Below are experts of layer 2 (counted from 0) of a mixture-of-experts language model. Rows are named gate (a neuron's input weights, with its number), up (a neuron's input weights, with its number) and show model dimensions 0-127. Each number is 200 + 30 x the weight over its row's rms, rounded and kept within 0 to 999.
Before each expert's rows: "comes after" lists some tokens at least twice as common just before its tokens as in all text; "gets" lists some tokens that make up at least twice as much of what it gets as of all text. This comes from a sample of Wikipedia text that the model never trained on. Tokens count by the router's weight.

# expert 29
comes after: " |", "-", "|", " a", "==", " was"
gets: " ", "%", " $", " film", " World", " Total"
gate0,189,204,194,218,172,260,207,151,220,250,212,203,200,165,202,136,168,224,164,178,239,161,236,186,191,206,179,176,198,198,265,178,155,164,240,162,170,216,205,211,151,196,214,206,201,228,194,236,160,196,182,223,196,225,158,233,213,217,227,186,215,202,167,222,203,171,243,216,210,218,158,216,195,185,174,194,163,208,248,166,228,165,228,226,200,185,169,213,199,194,187,237,160,224,220,170,202,202,224,225,204,193,180,276,191,217,230,180,231,148,178,207,137,166,182,202,170,230,196,255,244,195,176,247,198,212,173,158
up0,214,180,145,225,201,177,223,241,230,202,192,173,233,187,195,171,231,185,213,180,179,230,213,170,192,206,187,179,190,122,159,135,181,243,194,234,195,200,185,213,201,186,184,196,209,215,184,188,199,188,205,179,274,229,194,189,176,189,242,217,180,199,194,194,180,191,227,216,202,216,181,168,239,204,149,264,204,281,209,236,186,228,172,213,205,214,234,151,219,204,242,259,205,211,147,166,227,203,198,152,207,182,163,164,173,258,220,153,226,213,178,127,245,180,223,192,262,183,247,248,229,236,176,219,217,157,198,168

# expert 11
comes after: " of", " in", " as", " is", " to", " on"
gets: " the", " (", " a", " The", " an", "The"
gate0,198,168,238,167,184,175,222,198,204,201,188,285,184,221,238,195,134,240,195,238,143,194,218,183,245,155,229,189,196,163,188,218,175,222,215,218,165,166,256,192,203,150,175,233,179,175,218,189,200,200,139,183,248,239,196,145,171,265,213,255,228,194,188,217,151,256,255,170,196,217,178,220,218,160,186,207,208,199,201,193,137,188,205,175,177,162,217,185,240,211,203,184,145,245,212,180,214,227,206,228,227,269,210,224,206,171,196,223,209,221,241,161,163,214,181,224,173,172,224,201,186,218,195,235,222,248,233,189
up0,154,212,177,187,213,201,186,158,185,154,211,225,176,173,190,185,216,200,181,175,197,169,200,184,247,233,223,199,154,227,210,211,200,197,232,219,221,161,199,192,187,200,163,189,187,186,220,205,235,171,141,195,197,164,168,255,244,272,191,248,153,184,221,213,216,160,227,187,197,172,214,239,170,156,165,148,163,201,174,158,188,225,228,217,199,193,221,156,193,222,225,213,179,173,289,192,207,235,244,237,185,191,216,207,193,205,159,200,217,165,206,177,181,184,257,200,146,191,184,202,262,211,177,213,243,156,226,172

# expert 3
comes after: " the", ",", " a", " and", " is", " was"
gets: " that", " first", " also", " which", " it", " It"
gate0,261,221,195,256,208,237,195,236,178,203,195,183,194,184,219,216,186,205,173,176,220,240,249,149,189,174,185,184,208,214,167,224,172,194,207,179,191,186,209,235,163,180,179,157,212,139,152,177,189,152,210,160,207,178,214,301,201,170,169,205,217,151,244,219,219,157,201,236,257,228,198,208,130,267,169,196,154,191,207,202,174,218,195,201,204,136,191,239,242,181,195,171,179,185,239,186,202,140,194,249,187,179,174,194,213,213,196,254,230,183,140,155,259,198,252,209,164,182,182,159,230,208,177,175,203,177,221,226
up0,180,191,199,223,158,188,244,225,289,179,220,172,256,179,141,186,139,230,210,238,183,166,235,211,201,185,198,203,171,173,214,258,180,193,186,208,248,189,204,153,152,241,186,203,218,167,247,223,216,185,203,172,217,196,187,173,239,254,188,185,187,206,166,215,166,198,148,221,237,184,257,171,215,158,202,181,236,148,200,194,202,205,226,193,226,196,251,235,238,180,181,169,134,142,202,207,177,226,241,226,196,214,251,272,226,148,212,210,159,210,194,189,245,227,221,207,271,242,192,162,224,220,239,183,252,227,182,203

# expert 44
comes after: " |", "-", " (", " \"", "″", "°"
gets: " ", " B", "S", "N", " M", " A"
gate0,184,199,194,188,183,231,175,245,223,168,231,245,184,209,202,150,112,164,261,159,190,157,176,180,134,132,227,249,207,200,220,216,160,172,177,210,244,251,160,190,223,244,233,230,192,176,203,215,200,218,207,191,218,214,202,224,169,223,159,191,228,191,209,178,242,193,245,199,209,228,218,186,199,206,143,198,192,167,198,209,172,186,213,209,214,202,235,196,186,251,198,218,251,257,172,237,209,169,182,178,206,173,174,192,268,169,249,222,207,174,183,186,247,241,171,232,197,196,164,164,220,204,258,195,179,160,215,160
up0,182,200,252,210,222,241,189,238,194,212,182,203,211,187,144,210,186,207,202,242,199,148,220,197,255,183,166,220,198,196,186,195,178,185,243,175,166,179,210,241,195,184,201,226,168,191,272,198,146,164,240,242,220,172,206,172,229,226,248,187,169,159,189,193,205,210,204,234,205,214,215,202,177,206,201,134,151,208,199,254,155,272,219,197,194,185,242,152,240,168,198,219,221,158,183,186,212,211,217,230,157,207,175,212,247,185,190,249,174,185,196,229,188,256,234,168,124,170,173,154,220,258,269,244,195,205,188,192

# expert 14
comes after: "\n", " |", ".", ")", "==", " ="
gets: "\n", "==", "===", " ==", " ===", "===="
gate0,229,231,192,150,233,176,214,158,178,191,180,176,201,234,226,181,215,210,198,193,228,188,218,192,199,202,227,198,213,222,223,182,215,209,206,215,204,221,226,223,213,142,200,230,219,229,182,209,183,204,199,117,206,171,156,244,240,235,239,208,163,158,175,227,176,188,175,129,204,227,187,202,179,212,185,211,158,218,212,207,173,212,162,210,205,279,157,195,165,157,216,173,197,134,158,151,223,184,174,228,199,212,175,229,162,173,213,245,174,175,203,210,227,214,229,196,157,159,194,144,197,211,150,203,191,188,214,193
up0,232,226,197,184,226,215,250,170,169,153,179,164,177,214,195,184,219,160,233,179,232,179,259,224,149,199,226,171,189,243,231,217,181,207,174,180,177,152,187,225,202,157,161,152,232,212,251,201,186,209,209,158,219,210,148,194,238,213,197,224,185,208,136,218,189,210,201,175,217,187,219,140,170,162,167,217,132,134,204,222,187,248,207,201,203,209,142,233,219,136,134,175,164,176,172,191,221,235,186,158,206,180,182,185,178,199,186,235,189,215,126,207,180,176,205,191,195,189,146,173,184,164,158,173,206,167,195,175

# expert 8
comes after: "\n", ".", " /", " was", " did", " is"
gets: " not", "|", " \"", " This", " [", "^{"
gate0,172,214,213,214,179,217,175,223,224,197,260,223,213,183,169,194,181,187,227,225,194,146,204,197,184,161,197,218,163,222,161,215,163,204,260,209,245,189,231,236,170,152,206,179,208,186,154,196,149,175,178,193,189,213,253,218,161,158,178,214,182,176,206,170,258,192,208,188,227,196,211,201,155,145,201,160,194,241,215,181,208,177,188,159,174,155,163,220,173,200,180,239,230,217,229,148,253,204,214,231,180,168,216,211,182,180,163,183,195,211,162,193,223,192,213,245,194,189,229,170,221,208,221,203,180,168,251,186
up0,220,202,209,189,197,198,216,153,159,164,149,211,216,182,230,215,242,227,188,215,217,202,188,207,232,211,193,181,185,176,263,221,218,225,211,244,190,193,189,208,224,220,184,203,214,177,185,218,191,159,169,199,220,215,205,232,236,215,193,162,148,184,218,197,214,175,204,233,213,228,124,246,247,186,199,186,240,163,211,191,200,198,112,168,247,184,205,193,180,261,208,197,231,209,203,198,180,198,170,182,179,232,183,232,212,242,164,267,209,235,233,194,178,236,147,211,203,201,230,263,198,214,177,234,203,158,226,209

# expert 25
comes after: " of", " in", " to", " for", " on", " with"
gets: " the", " a", "'s", " The", "The", " an"
gate0,203,221,192,206,221,201,187,213,297,198,188,220,202,192,192,232,207,204,220,133,197,174,230,172,181,185,222,199,165,196,204,211,220,220,245,200,176,211,206,218,185,157,172,208,169,242,196,221,223,175,184,154,214,220,232,150,263,242,210,240,208,180,270,194,248,246,153,207,247,189,191,194,236,212,190,214,189,211,194,230,201,233,211,216,246,175,187,162,186,184,146,211,232,250,182,149,162,222,183,155,186,219,217,243,234,174,168,205,179,215,211,180,209,197,163,198,246,197,206,204,207,186,149,265,186,249,219,185
up0,185,195,223,160,183,191,226,199,181,192,229,186,204,168,219,172,167,192,152,157,184,201,151,226,223,191,211,175,226,195,221,151,203,253,211,170,186,145,227,209,220,168,232,228,121,155,230,173,221,202,213,200,195,187,209,200,216,167,163,217,201,208,195,217,225,142,159,244,227,202,202,214,193,180,238,178,200,164,172,182,207,198,249,164,194,230,247,207,219,199,203,240,159,254,187,221,196,259,190,163,202,276,211,165,173,214,242,183,231,150,244,175,194,242,175,177,208,178,160,231,201,275,154,193,182,200,170,212

# expert 36
comes after: " |", "–", ".", "|", ";", ":"
gets: " 1", " 2", " 3", " 4", "1", "2"
gate0,217,292,247,204,204,219,160,219,229,247,230,199,203,220,149,184,190,217,180,187,192,270,210,235,212,201,185,224,191,195,184,199,188,201,218,200,171,193,208,209,201,185,259,195,242,190,233,153,162,225,194,211,146,150,161,234,201,219,160,203,204,163,253,186,159,190,258,239,193,174,196,245,215,188,266,200,168,192,182,167,293,238,174,219,218,198,199,217,219,162,171,176,187,230,245,212,182,165,153,165,185,165,213,214,186,163,181,205,224,176,246,209,236,150,223,194,237,175,182,207,163,195,153,115,174,159,274,247
up0,226,175,201,170,164,197,263,198,182,183,220,181,226,207,198,177,193,115,178,194,220,181,214,216,247,229,145,158,192,200,243,211,230,223,162,196,214,208,232,135,181,204,183,218,196,181,163,178,211,204,164,179,242,175,173,145,165,199,242,115,212,191,225,246,172,219,185,202,160,214,221,210,109,214,135,175,174,213,206,193,207,268,208,144,192,226,241,146,167,184,172,183,203,143,184,213,212,219,178,180,212,254,179,210,208,229,198,200,187,209,160,187,219,152,177,205,180,164,176,178,247,224,164,197,209,195,187,175

# expert 33
comes after: " \"", "-", " (", "″", "°", ":"
gets: "s", " B", "S", "N", " A", " M"
gate0,243,191,205,191,223,173,217,235,180,216,167,215,190,163,203,213,219,256,171,229,147,207,256,178,195,217,180,235,172,247,218,215,178,158,256,166,266,198,201,243,207,202,176,275,201,187,180,247,184,194,198,221,231,182,191,245,232,154,187,209,205,223,239,187,240,192,160,178,220,203,171,143,212,185,203,185,174,185,200,211,206,186,193,237,227,165,216,251,166,267,210,242,223,164,232,178,222,213,191,248,256,215,196,289,172,186,198,186,275,222,211,246,155,229,165,240,241,158,241,193,210,206,170,168,164,229,207,171
up0,186,175,179,233,210,168,194,172,180,212,170,208,233,228,183,213,198,189,201,219,229,118,246,176,207,252,162,179,222,195,188,204,259,197,150,174,225,174,204,195,170,188,203,210,143,194,195,186,229,232,216,221,146,200,203,147,209,255,189,222,216,216,187,165,173,249,165,204,219,209,187,186,187,148,193,190,138,207,174,203,137,212,244,201,201,186,236,172,203,199,180,224,276,185,225,148,226,155,194,206,200,175,175,177,242,133,219,164,177,195,236,227,168,235,243,153,145,201,220,190,180,191,177,194,207,140,197,220

# expert 43
comes after: " |", "|", "–", ":", " in", ";"
gets: " 0", " 1", "1", "0", " U", " December"
gate0,190,218,203,225,199,189,173,238,191,329,244,231,201,210,181,162,157,249,184,192,182,214,153,202,205,164,197,198,216,161,174,217,159,169,248,257,185,186,224,220,224,184,187,209,185,185,151,165,251,220,175,197,188,188,160,214,215,205,213,161,238,227,170,175,153,152,262,260,199,179,181,186,228,231,199,220,215,197,217,205,190,182,228,154,197,214,159,180,196,222,150,231,240,173,225,169,179,205,238,223,206,191,193,217,215,197,174,250,228,192,163,214,213,200,180,258,190,154,190,182,147,211,175,175,220,183,220,193
up0,179,204,214,223,213,233,233,227,177,151,201,195,203,189,152,217,137,176,218,237,210,176,243,202,208,200,201,264,255,186,187,169,195,219,205,150,209,151,194,172,171,211,215,187,248,223,152,179,192,151,262,235,234,169,181,235,233,217,167,195,217,192,220,212,208,231,172,215,195,212,212,228,216,221,215,146,171,150,243,174,234,183,187,241,163,243,190,228,168,215,240,207,106,216,173,164,210,160,226,211,214,155,198,249,212,187,234,234,201,185,215,224,132,194,195,175,172,215,202,238,177,274,201,183,199,202,220,241

# expert 65
comes after: ".", " |", " to", " can", " due", " may"
gets: " to", "\n", " from", " be", " (", "'s"
gate0,198,142,139,183,261,167,208,215,142,190,196,237,141,165,168,136,198,263,187,196,223,196,212,214,173,177,202,195,189,196,199,195,211,184,261,233,253,177,214,239,221,165,172,218,210,169,239,217,188,186,237,236,226,207,185,205,207,198,212,209,203,199,221,222,209,227,246,168,220,148,217,193,221,201,174,211,179,233,182,235,177,204,99,226,169,237,201,183,206,212,192,139,198,218,241,191,257,177,204,242,185,200,152,172,179,178,159,184,192,187,199,227,199,190,216,185,253,152,200,219,185,213,161,198,199,240,186,205
up0,188,169,171,194,276,223,198,166,121,254,182,210,126,162,227,175,243,217,216,245,209,207,248,201,184,194,235,93,184,220,212,169,200,169,218,208,227,185,178,244,189,163,157,232,250,150,183,194,165,189,173,222,193,181,203,147,168,142,237,175,258,235,198,210,175,213,197,207,202,214,173,191,183,215,212,185,189,250,195,190,159,199,201,239,189,205,181,227,238,196,205,236,181,266,234,178,186,150,205,202,237,204,171,187,186,181,223,183,233,191,214,248,208,183,213,204,215,199,176,216,171,223,259,175,213,207,198,193

# expert 35
comes after: ",", " It", " it", " he", " which", " He"
gets: " was", " is", " by", " as", " with", " were"
gate0,154,185,223,198,200,205,250,219,196,223,176,187,213,172,180,189,217,219,183,187,161,186,172,200,181,161,211,250,173,250,205,171,235,226,189,221,189,179,191,262,165,203,209,136,190,243,208,225,228,188,223,228,211,189,224,243,213,207,214,195,216,204,165,199,221,179,179,191,166,259,91,215,245,204,191,146,242,204,242,197,176,296,186,229,189,180,166,238,188,212,237,200,233,250,213,223,215,205,198,246,211,168,195,208,203,202,203,229,187,201,184,210,153,240,210,168,195,148,220,229,181,216,220,190,120,187,200,174
up0,198,220,146,208,188,205,163,232,163,215,211,244,188,208,210,249,182,196,191,174,236,159,182,179,151,244,210,157,161,146,189,165,189,167,209,177,176,249,234,185,224,218,222,213,208,174,179,215,211,193,199,192,190,155,196,120,204,167,258,204,198,150,213,170,223,195,265,203,188,170,251,185,213,230,198,216,147,196,193,191,189,196,212,219,223,197,196,250,211,184,205,204,160,170,201,173,216,195,222,236,168,203,231,163,196,208,184,133,218,241,257,186,199,204,186,271,220,198,179,144,230,202,173,249,245,181,229,239

# expert 16
comes after: "\n", " |", ".", ")", "==", " ="
gets: "\n", "\n\n", "Non", " Sul"
gate0,173,239,216,193,157,211,166,234,193,201,172,186,181,180,192,235,199,234,159,160,216,186,177,172,257,179,184,198,167,243,225,180,216,160,224,194,196,263,204,231,185,184,234,157,217,183,225,189,189,168,219,183,233,206,192,149,229,243,213,155,200,227,224,178,211,192,192,174,247,207,192,169,137,198,206,179,177,176,202,159,169,190,172,215,188,181,205,244,218,188,217,189,217,158,226,221,221,215,182,227,145,200,171,281,182,224,156,182,230,187,206,189,245,161,194,170,217,222,176,177,185,219,184,219,200,162,190,264
up0,183,196,210,208,223,168,206,183,257,196,210,238,217,233,221,172,181,229,173,220,202,214,245,196,216,263,245,155,229,188,204,184,244,127,225,213,188,185,229,172,227,215,188,176,210,225,228,173,204,191,179,212,215,252,227,214,205,201,213,195,180,252,223,222,213,217,149,189,171,179,167,254,222,175,221,244,142,238,176,149,237,235,207,204,232,181,176,203,195,171,185,244,174,246,241,217,231,189,208,141,196,220,195,222,248,213,162,188,164,162,195,187,240,218,224,182,207,231,194,226,194,174,215,224,179,252,223,188

# expert 77
comes after: "\n", " 1", " 0", " 2", " 3", " U"
gets: ".", "–", "==", "===", " ==", ")."
gate0,172,253,219,165,154,217,254,137,210,169,196,267,202,173,187,193,200,234,205,224,184,147,196,198,216,166,182,218,231,217,190,231,173,174,240,156,198,172,204,171,222,187,214,227,189,124,184,228,170,204,217,190,207,223,152,168,196,189,277,182,238,185,179,168,195,182,224,229,150,179,260,235,233,165,217,169,189,210,186,216,195,230,179,238,242,175,209,194,206,136,179,226,209,200,199,212,200,251,108,169,245,144,189,189,203,171,204,201,193,183,194,203,212,222,194,202,214,190,228,216,241,188,235,220,219,185,240,198
up0,216,183,194,213,224,267,226,205,183,184,202,184,196,174,191,177,198,190,205,260,195,184,222,154,221,208,238,163,232,183,234,141,236,253,186,229,218,238,195,221,182,232,205,162,119,233,222,212,194,181,194,168,187,165,206,207,183,197,195,201,181,209,171,196,227,189,225,222,219,249,220,168,251,249,202,203,212,167,191,175,204,204,211,184,159,224,168,228,166,244,220,211,172,192,216,237,193,206,214,228,148,267,226,209,244,174,135,216,223,253,224,207,200,142,174,162,277,192,209,177,179,226,210,212,186,180,198,182

# expert 78
comes after: " |", " a", " an", " \"", " or", " his"
gets: " ", "c", " de", " p", " c", " up"
gate0,179,213,175,222,195,166,134,150,213,212,195,179,242,208,232,197,194,236,195,261,236,235,242,215,180,192,189,231,215,157,195,246,194,192,175,179,195,185,140,209,216,153,216,208,227,243,158,233,191,229,158,212,182,233,208,206,205,220,175,247,221,245,222,220,209,208,238,185,209,229,161,182,219,179,243,221,211,170,193,209,148,241,221,169,242,197,179,157,219,222,203,187,184,259,219,166,235,161,200,240,221,245,172,204,199,192,183,140,207,171,185,214,202,220,170,222,182,250,199,234,147,238,186,157,160,177,242,180
up0,238,177,217,223,211,245,215,198,233,189,253,244,194,189,190,225,208,192,241,258,172,236,198,176,216,204,173,224,201,204,220,164,222,224,207,190,210,190,199,270,191,278,192,245,208,215,189,238,208,170,220,231,213,128,223,216,164,142,169,190,198,168,132,208,194,160,148,194,159,220,210,159,205,189,201,192,190,172,208,210,211,161,177,203,194,227,142,212,189,242,182,138,182,232,145,220,211,196,212,191,103,217,217,187,228,264,192,216,226,252,185,199,248,198,189,216,212,192,185,177,199,156,203,244,200,152,218,208

# expert 54
comes after: " |", "–", "|", ";", ".", ":"
gets: " 2", " 1", " 3", " 4", " 0", "2"
gate0,159,176,193,224,195,162,254,199,165,171,196,159,199,181,207,207,225,195,204,196,228,194,197,175,165,187,214,192,211,154,203,200,244,171,298,158,230,169,245,148,219,232,192,270,155,180,213,208,187,174,219,176,219,265,245,143,152,185,209,167,192,208,187,206,223,172,239,184,238,215,172,167,198,200,224,187,299,187,238,239,230,216,134,256,180,156,200,262,230,196,214,226,163,230,190,233,174,234,222,225,213,228,201,235,210,215,177,208,227,193,159,183,181,221,233,252,156,223,176,224,174,226,199,264,200,214,244,191
up0,197,165,211,224,195,227,213,215,257,237,206,173,215,169,228,191,219,265,161,173,228,201,217,206,126,191,172,162,193,207,200,207,230,207,199,161,206,262,251,216,220,176,237,175,197,214,180,191,191,176,190,216,234,234,208,161,165,139,165,213,245,255,235,220,162,200,138,213,219,176,176,196,162,154,243,216,199,192,187,198,196,221,157,201,181,203,176,233,157,176,205,241,170,194,197,172,205,203,185,159,129,162,250,176,195,249,250,208,190,253,145,197,176,193,202,186,211,212,242,226,197,194,216,214,173,186,246,217